python train.py --n_layer=9 --d_model=384 --n_experts=96 --experts_per_token=3 --d_expert=96 --d_shared_expert=128 --activation="swiglu" --moe_layers=[2, 3, 4, 5, 6, 7, 8] --router_score="softmax" --normalize_top_k=true --routed_scale=1.0 --balance_loss=0.00238 --balance_bias=true --router_cosine_scale=14.0 --init_std_router=0.00666 --lr_router=0.000886 --vocab_size=32768 --norm="rmsnorm" --norm_eps=1e-05 --tie_embeddings=false --optimizer="adamw" --lr=0.000973 --beta1=0.9 --beta2=0.99 --grad_clip=1.0 --batch_tokens=65536 --seq_len=512 --train_tokens=506100000 --steps=7723 --dataset="wikipedia_en"
Below are experts of layer 3 (counted from 0) of a mixture-of-experts language model. Rows are named gate (a neuron's input weights, with its number), up (a neuron's input weights, with its number), down (a neuron's output weights, with its number) and show model dimensions 192-223. Each number is 500 + 25 x the weight over its row's rms, rounded and kept within 0 to 999. Numbers have three digits each.
Before each expert's rows: "comes before" lists some tokens at least twice as common just after its tokens as in all text; "raises" lists some tokens whose logits its average output raises strongly, later layers aside. This comes from a sample of Wikipedia text that the model never trained on. Tokens count by the router's weight.

# expert 27
comes before: "1", "3", "2", " |", "4", "5"
raises: "pro", "for", "mann", " degree"
gate0:503493462515460484497479520537523571521487532482493494543465531550449494529532534492489491488532
up0:508498550472524513469509496505473487456494542519466483480499482458468486498465516567515487541512
down0:489521498508489480504510488483491485473477520495515507455489535523521523521460542499530521520560
gate1:477522509519495485523493456501521502544535492503487500518548519494502476532494536556492533508506
up1:538449518489471502455490508484492541500486483511478508479475510531453532477478476482528487550511
down1:558499481483516462533507544491535495503477548528523482491539490464507515505481507499518500535518
gate2:476523500529512469478479519465500481500520495504463483546542492483501443524508538496475503524505
up2:475525487500508513511548499438481491518467493499528538478512525456509497511518511499444502518505
down2:496488551526485506443474500492503476514497425530471497513461519505496520495532487458463522533508
gate3:515485531497519484507485521532480492477532428512519469491527485516476506526530478528500517480501
up3:481497467524507540472517497482534499524510504507487504518472545512476478480517551464483500509476
down3:550517514478529490530514504545477500476476452478511525482534447507510513496512510498490509506532
gate4:591493494515498487488510494538546495476474473517489512479512513497511490511488482517518492487502
up4:574492517490498475495513523509559513461489505520483506483532492525522483529515526535506499488479
down4:534459492521486498495487507532488497569498489495452517501461531469502547507493501431488512487530
gate5:533533535467534474533556486543468512491568494460472498490491497493461494491557526505514485478478
up5:489512473520515494509493534518502519519474537544533457513486539514538514470466510485482509482461
down5:479529532441526454552470498460528460504488483512518522491451494496496530462485528523500489507511
gate6:492526470494556528517566517466522486517448485505551503508511504516457510510522482484482529437492
up6:544497486490540508495476514476503492492512543496530497452519509486485499496480534467502513450487
down6:521483479504474478537482495507493498552501459483509504522482550486528508481514528522470478510519
gate7:502474474548455493521477532510490508487513489463501484476497511493461477502504479516503493483540
up7:461478496538435497504502542503510492470490480470485523467483495498509497538520512506539494497531
down7:520521534520470493520469480500482502476451487488492529494468532482506527553462507505508488492549
gate8:489487477533508461547502534507480473502531522498491495506495474551480519494549492481492508465509
up8:544471486508503489476501493547483506465515553528476486462498474476505526512511517531487468527521
down8:460520441496507512507514498512496480504470512481501508529448526476498492514527518485479504504487
gate9:461524499534482539538483528487563556476469523523486521512473495525521474499503482486475501502502
up9:490503531433507481490519510451514519496526426487471536494454520448480499483475466531508497506520
down9:470536514494509483513525510489490498472518509489515514444509491470481495485464514502519457463505
gate10:506504503494461488520457516486502480472497500488513532523507527497516502510511494466516486520503
up10:492528516497455518561487507475512483486474522526523549514477489536570532474509511539483482503539
down10:460495464503481517516521491487477482522519446509501528494551480512473466471468480497458486526509
gate11:486464496502524480516531533487429503502497498555502500480481489516482524541527513509462551467534
up11:535469524444536449535539507506484495515489474529482509465495463500526534535493536524476508490553
down11:483493456510512503487511474492488506526499489456486540470477487488514527492546528496507479528500
gate12:443504490510502486535503526509504493489498481502530529471514490453500530517532461536480491458472
up12:490486475505506496556504533530519516476473471508546530489501496455503530493520490491492515489489
down12:533511515501491497551534471486500517517503491509418463494483480539528504525500543524463532524492
gate13:504478513494475485476490514452518489500573487479486511521504502515534465461479504464497477504480
up13:478495473523502545514502514531456486513468478527520489495455503471490522497516520521512524493523
down13:531496463507509522487522499485470500509476482484496499495456499501530508507550459476449488514444

# expert 57
comes before: " of", " was", ".", "'", ",", " is"
raises: ".", "\n", " of", " the", " a", ","
gate0:465492489501515505539518451515499535478463497490526491475469518486515493490481503523481471506472
up0:466489481535522514493521489531497473484501497457491502484488518494496491523516489519508461540510
down0:522500505461501524482478520490480536480477489477515505489443489480493492495514535521465522486474
gate1:556500506526517503520443492478474511494472517509445538476510501515479506532483504498537480498541
up1:509502495541527518535450511470449487491478498521486514495492533545521503508508523481586516498514
down1:508512483495512446531519470523463491466494459465543468473502514504524491504501556476446498525449
gate2:493507540495526454471502543473492489519486519522526456512504500497529503499498489510494477500525
up2:521494518494451510527462521475504453509480511505522565539507483496508513498511534498484486489478
down2:504509535458500474559450499505527480527553476505450488503460520493451489506477498494459541503523
gate3:501486491515503535525486512496505455547545465539509517487555523504481530456503525504509489446445
up3:527481521554512478502491517501500541480499532518466503458478520511529517533508512478425509525504
down3:496493466534476499458494506493515469535490517530513541496564520529469478508498514501500502493507
gate4:489512549482473499510527500495502529477502496514522473543490446507518527460520510493520474543475
up4:478489507493511464483496509509503493501511480496483509466472531481501494503469447508483507494477
down4:536483457498518490534534536525534523491532528481468469512492497510514469484497483501490497534478
gate5:528494509491507514489511527504520514503509517494475495487482514497465522523450456502548496491477
up5:476527496519505480503478510525482492495512456451484493511491513496527520484524510518500448494514
down5:470532491510479495507489553489498479496483514539516499488520477521480493525489511521509527513514
gate6:489505447503473488501500474519480531467464491503504495506459470465482526483432527512527537465445
up6:510509450525494505501498500523480524456504508503445447470486518466485511510471520511481521505444
down6:524529513482464486541461459516419550483495498536456524539507507481486511528452509451506445459473
gate7:404494504492438484502488519505486496496468494472495467510504412531475529489474532493492467504531
up7:547493534481518506549506475507525549481497480459518518482472503510512455564542450539464518464487
down7:508490479496544499512546506549497507505448505525520501485519476491502547491481536515531488510496
gate8:502472492490478503549504500509526507524511453499503522497477479518478498465475495490533488519499
up8:458468517510528514482500503540513517474506509493477506514513473513486522510505483512482511491544
down8:488460499528520505507495502522539525496523498484541518519490500508496518530479487523459461516507
gate9:490517463483531537509519549537506490534514499485504526483474490466501505527514481496472523496523
up9:486501510518484476527452517508509518506515529513470517471517466500478476511490492526505540519507
down9:527541508518445533480517528524506497448476485522508518523512451502463498522450564459470502489448
gate10:497470471507534515508526488496508479474505479506453491458473511516460500481492482471513482498483
up10:474510528510462460517478491484526538505488496506514495502545489525533456514497487539491505502476
down10:476547527450481516473479497481479548526488479486514512546491481480480497498477520505519449484493
gate11:484478448482469507508506465456510478521515486557538459558493469483504495450508492492514501493502
up11:528501496529476483502471512513517509497531530516548516512540490465540437568527457510506515446509
down11:503542500497492519441473514455441473528490465488484555487476492501477511449498493531520498514495
gate12:531519471520543506520485495499470534501486497526472491470530538500468519548530500503514512463489
up12:513539515531508511506493489509498485530507491500519527503520485477525523501505483473473496518534
down12:491489500487477494495509494483511510514527524542484496483502523487509452484474516541434492536493
gate13:497518492531504460529521483518477501489489565532485515503488496502493489491508504495536486473496
up13:464510505529535513533484537516504496482522496531487516506496493494485502469514514472537461529510
down13:499496483458487426529529488531513497458509525483520458508513530498565513511529490474449487491484

# expert 35
comes before: " |", "1", "2", "3", "4", "0"
raises: " founded", " between", " produced", " entirely"
gate0:471500495492469516510499488536483540535515564529487472501533520510488523519523490471501529523507
up0:486547505489472516532545497528500539529519507519503483509492498526511492490482495502481495475513
down0:484471502496488556517576542532493529491492487499535486494512488511471507530487503507502521470449
gate1:491509510503509505475498517521487512477524519532507464499512508572483509445529475475514528520503
up1:545537516539503519472494490482503472510470458499505497528477482468503497485478488514498535443519
down1:496466536523545509509478524483531500540504545511495531525477487551540534496537492461505479465511
gate2:491471536502513489510492509535522547523516493483533527530518482480540493522475530515484505526523
up2:545525510477493502523506508493562549489501396524471520474489496503495546509535486551489497506501
down2:522478497471464463491515506440481535515526478518506490496534511501536466498469488528512501515445
gate3:565477500520518501500479488491500498503488502534504542516474490506467502503449481483511509494533
up3:475524492509487499510516506461510488525467477475499482505513520511554521459478533489480505450485
down3:534509497526518497475478491558540508536494485464502464487504468496491459474481500500497499552492
gate4:499484468484472524474515461525539530479482471462504496471481501474535498490500483474487515572482
up4:510525510499503484520469493471518479537510509525498512503494516492474509515524515530493483452505
down4:471481501528498445475464507493481483517461512534506513432496478496492547473500529523528480521477
gate5:514537489482483549475489491568514540525520496573475499502480495508522520491531485459478478483489
up5:513523500466507503483501508559519496519504544499523472493495505504541501524510510475446508473525
down5:500497518497528539504525534531515509502513522500485471502502495493500490514532525500463539463466
gate6:484497540519480535502507526521505477538439499520491483518542479501490475507515486507474515480486
up6:478510470522487493518485459458523522508501493465522520487446556531508519523464510485493493503501
down6:539532491493504508481483475529524520482520475478476511492497559511492485507529487503495521527505
gate7:520499489534518488553528530515514531504459496505477475511508491535528502479508491536451547469517
up7:498471531488518506494485523518491514499489572522500510496486511497471528566505504489472513514483
down7:505467488505497525520508504513511497467475548509514492542512530498540541507472518520470513462497
gate8:516510540542491497438506518507518510485489495520482511523493509482518505507499490513505517538500
up8:500461512557500503497516501512505529482471503513499510509464497496503499493501474489510528534503
down8:522490514501483522504470525484513506490465510488517512502505539484491492523462487456479536494532
gate9:464512535483495510518461510490513462511472471504504483531514503506501464455468543541478461531499
up9:451492527470466483515486523498526516489473421511512513467501497508511505493525503536458527515548
down9:515467474472503487594527518469499469526506494527513485485509527523500488492508500498506472521557
gate10:488478496487432555505515521465520525504481464526502492468440569478479523486555523498500474519480
up10:511518490504459550515522516499503501504500511480525469475473551464455536526544546497491500499481
down10:439529508509496514549527504563486455514502497489525455468491488484532447520514467494498498498518
gate11:537521481519500503545486474495577528482458455481542512524488476514518483536488500494494556517526
up11:509490484474514469509489536523471506469514499517486495469507469517514482503504475517491525536560
down11:510489551489514523550474558510521476537500537531483514511497437509540528510486535479509497486518
gate12:516540476486537516547471460504482478473498491511493517515507491489513521443549490501497496492521
up12:517461542526492472485516536487470529509505487511497441505515514523477472575475474498511504499500
down12:473515527432503496530510514480518493510484436486498484502504522503494474521496491516499503541501
gate13:546476504508518508534545538514516515463478528510497518518479505510521521494540501493507497533524
up13:576511513490500511478499501537543463492493530500521508505492507483567493532471519464510510507492
down13:520541524494502462502488462556508496469518462510523493520505486464521461498483504510488500534489

# expert 40
comes before: " |", ",", " States", ")", " City", " ("
raises: "\n", ":", ";", " (", " -", ","
gate0:561514528491505493485446536449527548564494491462523484536508510540446525544480503515515512522515
up0:534532526535484452508501469517468458475464544495475505469488553454497483495500523472519480525473
down0:524476476520524462461490546484532516499496513511546491495506512524471507504516486465503494464540
gate1:540510488525509513509487466518483499538476528504496518497501454475531493474507502481465510518509
up1:502533487502452558497469494531481513516449495516507520484529449498536518477531501518505487538476
down1:553455500486455484487507491410458490517499451490499446462511497505513498458518505467500491516470
gate2:463517508501540510496518485486540512427519440499508446535536475471488485513466488515461532453462
up2:483496499514474510523467529467514487543486485489531508526501501549505472556506507507496519518509
down2:516519495516550495479531499465515487482494489492553493507504545481512525554464522466512514475493
gate3:487553466525481482534536512493486464537536501486476510528529548514520501460471542513465569475492
up3:468479545471457510489504503550505476492506476517496457525479465451510530507513475505474502534477
down3:487488494493536516489468474509482462552490519536504451509484553537504525494487507489499514513450
gate4:517521491534489516500476488500482508531506503504497522530483479472487510496525496524528493481533
up4:509519468520523512510514510502537483487523531544500542518494559490524502552487470521493494479522
down4:501520521505504527494473476515514482539466498491508506510447482487463485516514482521547469505512
gate5:474475461573431529494507525566525506505538515517456497523483537536514506457529440496475472493455
up5:499509504467518432474500488496509484451506484539524498517449490493468539512493527509511498502541
down5:535488506481519486484482497486501504480492498539504485515501481536500495513486519502523479476484
gate6:510467515445444533464490470496488503478509546511486479500535509492524452504536541484460492540499
up6:483526494574541507501500504490504543464506486527474502500487519515499474529502495524552496452550
down6:482527517491514480505497477517491511507521473473484474517526503511507504510493480500524517491495
gate7:520444522535511491492453486487495516495479533459491509515518519475482467555538525494472495510499
up7:508473511495532481498465538530509489472453529465516498498511540484495482547525505497464467521522
down7:522484461478452514476492519520518513500495507546503478462441538486500514490500530468493489478497
gate8:524504502562493464525539501501544440475500501519506485485530460467543549521532476498496523503542
up8:440481476473482526450464483541445505475483515532517540486481524549465503472512498506492502515483
down8:473488465488502524492492499508483479477481502539488530531511541510537483507521464501531487514449
gate9:462474460553486496506503486511467458508489492494477480486519500512551533521511505481520454474516
up9:512515500519505510515511498483548519485478521493534524537526488525500520504549511500467490506490
down9:484469462493468492479527535518510508494491503542543525512483534538516520524500491502524488491510
gate10:520473472545501462534499495476448486506468506467478454481539479468539509486468499509505526492525
up10:472516502500486528466480538532517535474521519507511552526526516495480451478483502507475490520465
down10:466463523494491514497499548483500504511517525551507497513510514514499520485536489517501471487440
gate11:508492532475481474514518496472524483507522489467540500535539522500528441474476509468510518538484
up11:473516478518492480483511489506470502501481505513466455485445495463488545482501525530459508452479
down11:487471514504456518482532502487493544519522484552503474553549495553521504477495491569472480491508
gate12:480531504484499492445488486489525517498480501469489498489478478513518511500485529508517484514499
up12:494494508545477548520515464480513502520467574484532488503486479478483490485525475529483500460516
down12:503505484479470491521497500478507546503554478503442486482508502491487492488485508487527488512550
gate13:530542490496488512514516493493508514465459483502467456478511494500479520490495468470483517489484
up13:485531486519483546449544508500517495458492512471469489462479533517497483474499496465513514517489
down13:490530472489506470448466464501495485466524546541465505471517559497522546504499500509499521491541

# expert 14
comes before: ",", ".", " of", " (", " in", " and"
raises: " (", ",", "\n", "\"", "."
gate0:518491535523500510510473523510513513533500522513501468548490503526467520480536502530496470531495
up0:494523556462439500506507475473501512456492476465500534509479472534480453524505468497531480480512
down0:482486526496549533476484553461513492483456493498515487502516468474483490508472470486488508511470
gate1:469489518551496501472556490513513498522446483485515517529540460502461559505485442511503489518473
up1:494556489473471449524503485505524511478490469468488503473490493539537459454578527520512474531539
down1:470506494530533551507531514466503478491519492475543513504515501496471517508466492502475498524464
gate2:515501512471508499504522501524482516508514485501477555515507505494505482507459493483528493518515
up2:496462485533514458481519509498482500492470537481480477505526518494500533489508519489481491504479
down2:503464539514446490482512581501443473536530486490502498538504502514536500522501490534482458474439
gate3:475478545498496475520529508523499473484454495506526487516470498493485511464477488477473452493462
up3:474499541533498480487526494468507523492505466514478508487456489476513535469471528470467473514522
down3:482529492451524513469434503498506490489497519518522483485476490535489533499522527494539503490518
gate4:488494506456484490507506519487535518527454459485503514539507516507543479506464523537488500504512
up4:484524462542459506490504480501500494507505522482533504523481489507514454472449470491500490491519
down4:517484477514511528516514482520494513458457506470503472517464508464470495463524522479477485511496
gate5:463501469514513495501496493557492532492553514500496485509491516480513569476540535476522519463517
up5:501450528503470461523524509488533504511478554484490491482503508534501469504515483520449459480477
down5:517513485539561475542482470544537493470522504520469475515539546474530496552523509537481559517504
gate6:484519527477466515513478463508511516525494500489454460510505478507527516446483516508519478486526
up6:487540478532469443514508464526441529493490497469488554486503463517529508511475498517490508536463
down6:504512501494500512510496468503457462491552467533506528499466485491460490509537536515464502485546
gate7:504491484467502568513495495503502496501472514543530495531513480484509517499525511535469509530478
up7:496483501509536505489485499514498470504481502509488501484498498489471469566494488502489460507494
down7:510522469485469528474495458495474516527501491469451496515492452525513498504478528486497491471440
gate8:512523476523496495475484460529495504500473529534545532482505505482534452462483477493495434531473
up8:509513437497504488488474455485492499482510521505481508462476519507535488483528530444547476519508
down8:494523500514491514469488463504512470470486562460474515480481507506486532481487547503516477513516
gate9:518523498531535496474499489516506524548555529534479513483529508502518507520504517504485469475503
up9:487448487477472481492534476464454497471497511475471497499506484479492483509492442501502537496469
down9:453505493501506507543484458479496498461503537526482490513505531491485533481524497530527519539531
gate10:477495476514463494507547459509509495527524477456523506503528546519505499514514509505449456486507
up10:529493442518510543473466530510493506476477541535444525520522471483518494488505524511556523528479
down10:469529521489504511530498506506510584493488486488506518500496488462456523466506529498532490504522
gate11:465475507482490505539472539485499534528467534502508485540482475518493527474491529510467511471524
up11:510496458523518489485469469518470468461516493501511524484495532449492493482505466495475465514470
down11:504456461515542546490492507543449474479489521469484482525513489437472490513521515515480539538454
gate12:475515540510489455491496476528501497484490501519499480495440505445530557511472536519485478506477
up12:534498453466445524477486498523448492532532488465481465548519493500463486494519481487523511489508
down12:450489450523506521496538503489487541528523515513532485508535547453508512461568504525500477475501
gate13:526485532485508474575559503491475499513502472495525476526485457488529474513476492494523528498526
up13:485478473535478491453482466498506517541486525484490523482495503510547491505502535531527485516466
down13:532526508519477509479497490499476505546489495505499488514512464501492493487495515494526443528463

# expert 9
comes before: "1", "2", "s", "N", "M", "the"
raises: "A", "G", "L", "V", "R", "H"
gate0:445505492527492475498532486499501508490522453544487460523518524475496450530486530489526547544500
up0:464528501455471516502494534511510509482463543550517500477506449541527536508508527496482512496486
down0:499509479495562502508483480508510492498520511502522504507543522513504445462526478503529488484483
gate1:474512513495471513474481569524512501491524509545501526489450528528499446504538493512513495535495
up1:473493505515511512507510532528534488524487524479501533514515474499508498486512487508509559526496
down1:507485506490492457489544472492513523472546503522490480501499495493512516497456514494501459532508
gate2:510532497538494488562483509502502515525521549563524503451475509484514522489512462515484472484448
up2:510532558519509474552551485494489488486527523500500499453526465481496522492494483516493513449499
down2:501498506493451479490504491487458508469460482484493509449475528498496509472522476508530492470555
gate3:490528485531526480499492489519491485498539508518532504528471491468516511529507471541496470498554
up3:470518494524519449484484471516496503485556516520527535516476483470509502519481474541484470521555
down3:459543482477478497484515522480496538498507502537447516517508494522478498440521492473498503461511
gate4:468526524465515484456471477487457485502515496521499465465500493467505492476528517518492523482509
up4:518456510509482520518538482485513493533477492500471486475481474494438475512498468487487508522464
down4:523490537517495485478477509480501468493522502525510491514504528527437501524457515460480504537525
gate5:541477503547479516501499510475540478483474479565526489478507510512520486526484485455489558522506
up5:513488496529472513488494482491514497501495463496519500531532494487471444534468480505500543476506
down5:519502523488480497488510478431472487503471487466527512499490541462512482473489501531534497459487
gate6:494465520477508507521513498480489522501485500503522509515522496499530506500455447481494478480510
up6:524528539474537501496497544501529482519480468549510493542517477498496492503505490468475498504523
down6:486494511508516511525491497509497521469483476466519482517519541500497492529471435505493460470508
gate7:511495499512501471497523511479515485499486476485507507543479502523475470525485501519479512515505
up7:514457538419477508485498516473529529445507505490518555525516479527472498475474509505521443513491
down7:497520519452526521513546495546524454511517495485510490487520511502506464504475470510513494475474
gate8:515482500536519527522496481480475498492434499502488458476512534472495481556504491480522460562524
up8:530480507526458526482516497507516493484500466543494501503514474490462474509505462508528490545496
down8:513498510465474504490477514488534456491478503506492507481486540531487525526476519513499512489499
gate9:492503514508529537521481493552534489502525506549526502504462518490540491513520459511502510538529
up9:488513515487494529509502477485527481529525503508492506500477501472497515504515506524522461492476
down9:528513445502484515529513484510558435536513531490487479487506522478459478517560505503485504522507
gate10:494493471537515544475469485503487483505487532434502487465520513535546497439473505466481527473485
up10:487544472495497449545509459499495506440492508471504516483491491538532569512512530544510519514512
down10:477487543530466455503454455502496516497531456493504537506513474540465516516496499566529452539493
gate11:473527509500496514501534496500507500483472498474532466510491500509477485471483479503460508502482
up11:432475481540494500505518510498520488498508520563504511482468503534515546493487494480492534482491
down11:512529477491504515507462433528455547456496458466527523494520521480516464495551510491526474501496
gate12:482458519516498482508480498524515495503507505504529525489515499499513496515537505535530469506496
up12:509511497525468504451494507532464474518533540503480468465456523478469523496532478490496445502501
down12:470529503520483514507471524464462513533501535501508505439476490502506514481512511526521494471469
gate13:503544483537497498491511505530477480535496481476520475463518530518501508484511501519483515469519
up13:519524496463496473512507483526480469456508528487513496429464504457511510506548522515500519487496
down13:521532522500477507508477509492497496493476513544488494488493469486481494506514505500508553542515

# expert 17
comes before: " |", "0", "2", "1", "9", "4"
raises: "\n", ".", " ;", "SR", " Preceded"
gate0:494446470550456513511535484495491531493481536457524476522524508528495532517511513541504483484496
up0:517530513468512490478433462526513493483494488527476540497507472490488504527483487470536501505470
down0:490500539462484527525512484487497556478517479493528516516468488536498468475501539499483534494486
gate1:491520540513527551506541546506550488507478507522510519507461511516499515483537515496506496522486
up1:509542514483549535496520500474502473465454508487508494501497521512487525494524543465517481462511
down1:518508494510520482449484473507529490443507508456508538531515525550530517507500514502456450454532
gate2:472483475550496493519527493504434478502529518505501467469494527485493491528538478495483473502515
up2:506501497534440503550550508523496523534518490510487501476484536511564499544460482464449495516515
down2:462531505528476461526553514500532488519523467452517462486475489491543512481467484466501554503503
gate3:557515509495468544495509557535543463500473520503528506483512559502551468512523511484494521471500
up3:498498549543513506495501467495505509511502477495529524542483506463531533542468506491456490474549
down3:489510486477489525524466503486480515527515505485458500474471491502442475507480497503493486474517
gate4:475484504497509486472503459521482480502437512493489499473547472490465473506497507482486513448492
up4:481507504487535476485521479504481492486490499497507432446512496499480532447480558490502513487545
down4:474493493484548496503524452493518553512524486563521505511535472556517491527519531458495517470499
gate5:503479495492479538517518483493528501530457561512495518504495535497488509496508464480521511472475
up5:520462506480487504524519497488503498495506518533465524460467470495482515550487457500493506530544
down5:502522504468508494501531482484502526531563483501505475448449505473479494460490499462522486514489
gate6:499531517519489513476588471508473490512501486483491493532489480512523503476469548451523490510491
up6:481459462504513499477488537520453492478526496512460452447503524471488509508474482504514495453483
down6:462524450519492478465457500493519546486488524507485538554493528512534467497521497493523461527565
gate7:529486515496498506464539470478497483510479509463527509472484470509430479519499462558506458493515
up7:497491496478500474491520463484514484478493502471509479477498474483463476511487492595523430530493
down7:490515478516497507509471517516539526492509503485515513531430529483505499465453502462534512510503
gate8:510490508513544480543519475496516521486450526513504507544521483494500472544497469499493530489487
up8:469516481516497510487539541510510488516461482503509514507455470518551483559466485490484556507529
down8:492476520483462497492497474481499523484539516480495513503512498550462492510535516495478427464507
gate9:469477519497487493488504504492531560510499478509465504515491514566525515484502504514491484503478
up9:485502536509512511547520514508485474539512472474463484466515498550511487536464488528499468495472
down9:532545528492491482510544487490518526490503504525534515530484456526509482505526495476497486477503
gate10:486528505526572500506489492503518485495521497478457525506509492490475460535566505493495511491502
up10:485503524508557475544488507493503460497498510487499480492476506526523454516572495491477517493507
down10:491494500516494522489550478505475484432526492523518527458501484462516475495506508504524496485466
gate11:476490527506465502504473511518531548527484523513495500492504532450468472505471456501469455519530
up11:486497492453484493479536498471495479483529460471491495537485452526469536482518551486521530499523
down11:485539496470534517504454497547494504454531486525470480471517497505518488514499517484511506511482
gate12:544484486534500476476475506515525503526503490508481491518526536500475501534503472477510540482546
up12:480509541532506518484518470497521502528500491530459494537492514462481463513502531470497478489525
down12:507546502544475475512489486560573525479501489520476497501518546510489481479549477490550480458534
gate13:479511516546495504529559461519479481488492503545467476500485515509506496499457532496471487501529
up13:507526498524506501478525481504468519523545459525526456481477496450551518490494527478473487481492
down13:541528514483488450487519485505465467477502517495477468504517487558538480519444505482527510493488

# expert 48
comes before: ",", " |", " (", "'", " and", " –"
raises: " etc", " →", "):", "\n", " [", "]"
gate0:510484469515489511509505451495439488499558503537475501522559503445493527531507470504472518499467
up0:498527484478512511512519481517472493515494446486464513532558450456478478513474481487470537520487
down0:447545482511480501488523477545541467530505508483526532505507457487438521511495505496517518493481
gate1:483503525476485487495508513526460521541495486526535475493494519509481507518507509511471442451492
up1:520498521481525511507492497508509522502515513496536468476493489515477509535478495499473480467543
down1:471537511493489493484482475524511490487451486489487535497497496515454509496546494491491512513526
gate2:477497488511438509488490504495511459507492492515466498501458490518534518519445524518513505526505
up2:502525471548477539490468514539512524490521510512493513484451488516517485499510474482474491550491
down2:495490490526475510488493495503489525482516513539493498467455501493483503496488513510505515502529
gate3:469522459538485457488501489500507543512513487489492514485517491564505492489517508513521507508496
up3:491512521495491504519486508482493500460491519458494462528487507465484508500476502505477493505491
down3:453428536476482472496554507457512507508527485506481478504530495480478497478509491515474480498492
gate4:520499499514459473473470545535507500531488483523509506513549508497507520535502470497524476511532
up4:495516424543514508505481539549532509490489485542519530480537561478489553505482463494500496513506
down4:508493524517501496498494488497497518528488506539523526502487491541495529524518502491508509501516
gate5:502537481524490556450475523479435478518493498493514440516527484483498528506454515523481530478502
up5:493521537550509508439491528540470488512527484521526463482534541460478511472530516499484492450538
down5:493538513537464463512511487491490518517506504506462491530467495487484536478485486461499483495476
gate6:511502557537474515516479472505500487485488505516465477494466476498476502548471457505511556494479
up6:477464500503494517482460511509494479534504528491494513530480524532473518484557483490512497508467
down6:543484524439459494526512497479515485505511488470482473471489455527496463516484521534498470482493
gate7:548454503490481493523520479473531499558526505499496465535537462462514479496471435485525516463508
up7:518502496500527500502475510510542532470588488490526484505474497478522548492470522501537525485530
down7:471509509493479520457481527495478494493495493463455493528524570527486516472539549509502476535453
gate8:551451560470520511493504500475504529524465469498502524508475496501501498503465523460488547520475
up8:533528484443472495499486485500496458510499540512481520558561472513494507486508497525523489483460
down8:490485513490486481477532514484521526513505483558464436506539536501501516502492494494499496508504
gate9:544445510514520460513500479477536506485576503497483463491475536501514478509502455521494511507491
up9:491488516495497507488486486503450511470459474460505505480517483522466474543526496483505512569509
down9:560472486492496522485530468471531449495507513499498493492456476518528513498482521487492469510503
gate10:489524514466511503475515479522485475539458483504477478522519519501482553491474555523473495504473
up10:529450539528494496484506524459541502515491495514502547501474470481513476503516459476521474509510
down10:472439519507496472491464530479504503493532521495512477474490512461491513460500472495498465518490
gate11:474516498509503482507508512509462507486509521501533526531463527497539499521503499510544490513517
up11:515487528536528501505490487480489529523551509493545509494502512521508483538486487537516501507480
down11:507499516497474504551484499504481486478525506500483508533528529494549492528464451489533499479481
gate12:468498491500447527479521541521471501526462525499506451518489462477480519487547497516459489528485
up12:526520497516529477518490504492479519499518511493503560518504543504535512498506506524531473495523
down12:526492482517521534495513486463480515519526505506484542503480496488461500522484502505535451446493
gate13:481507480485475485490510526486436512524523479499520431501495492464500494517520496497539524472503
up13:525490493458526495493535511454486467479467491498494462518511479465510507492505520496517528506502
down13:497497502482530483445515536531514476456489489480503537507473507466495520501478498507507509482489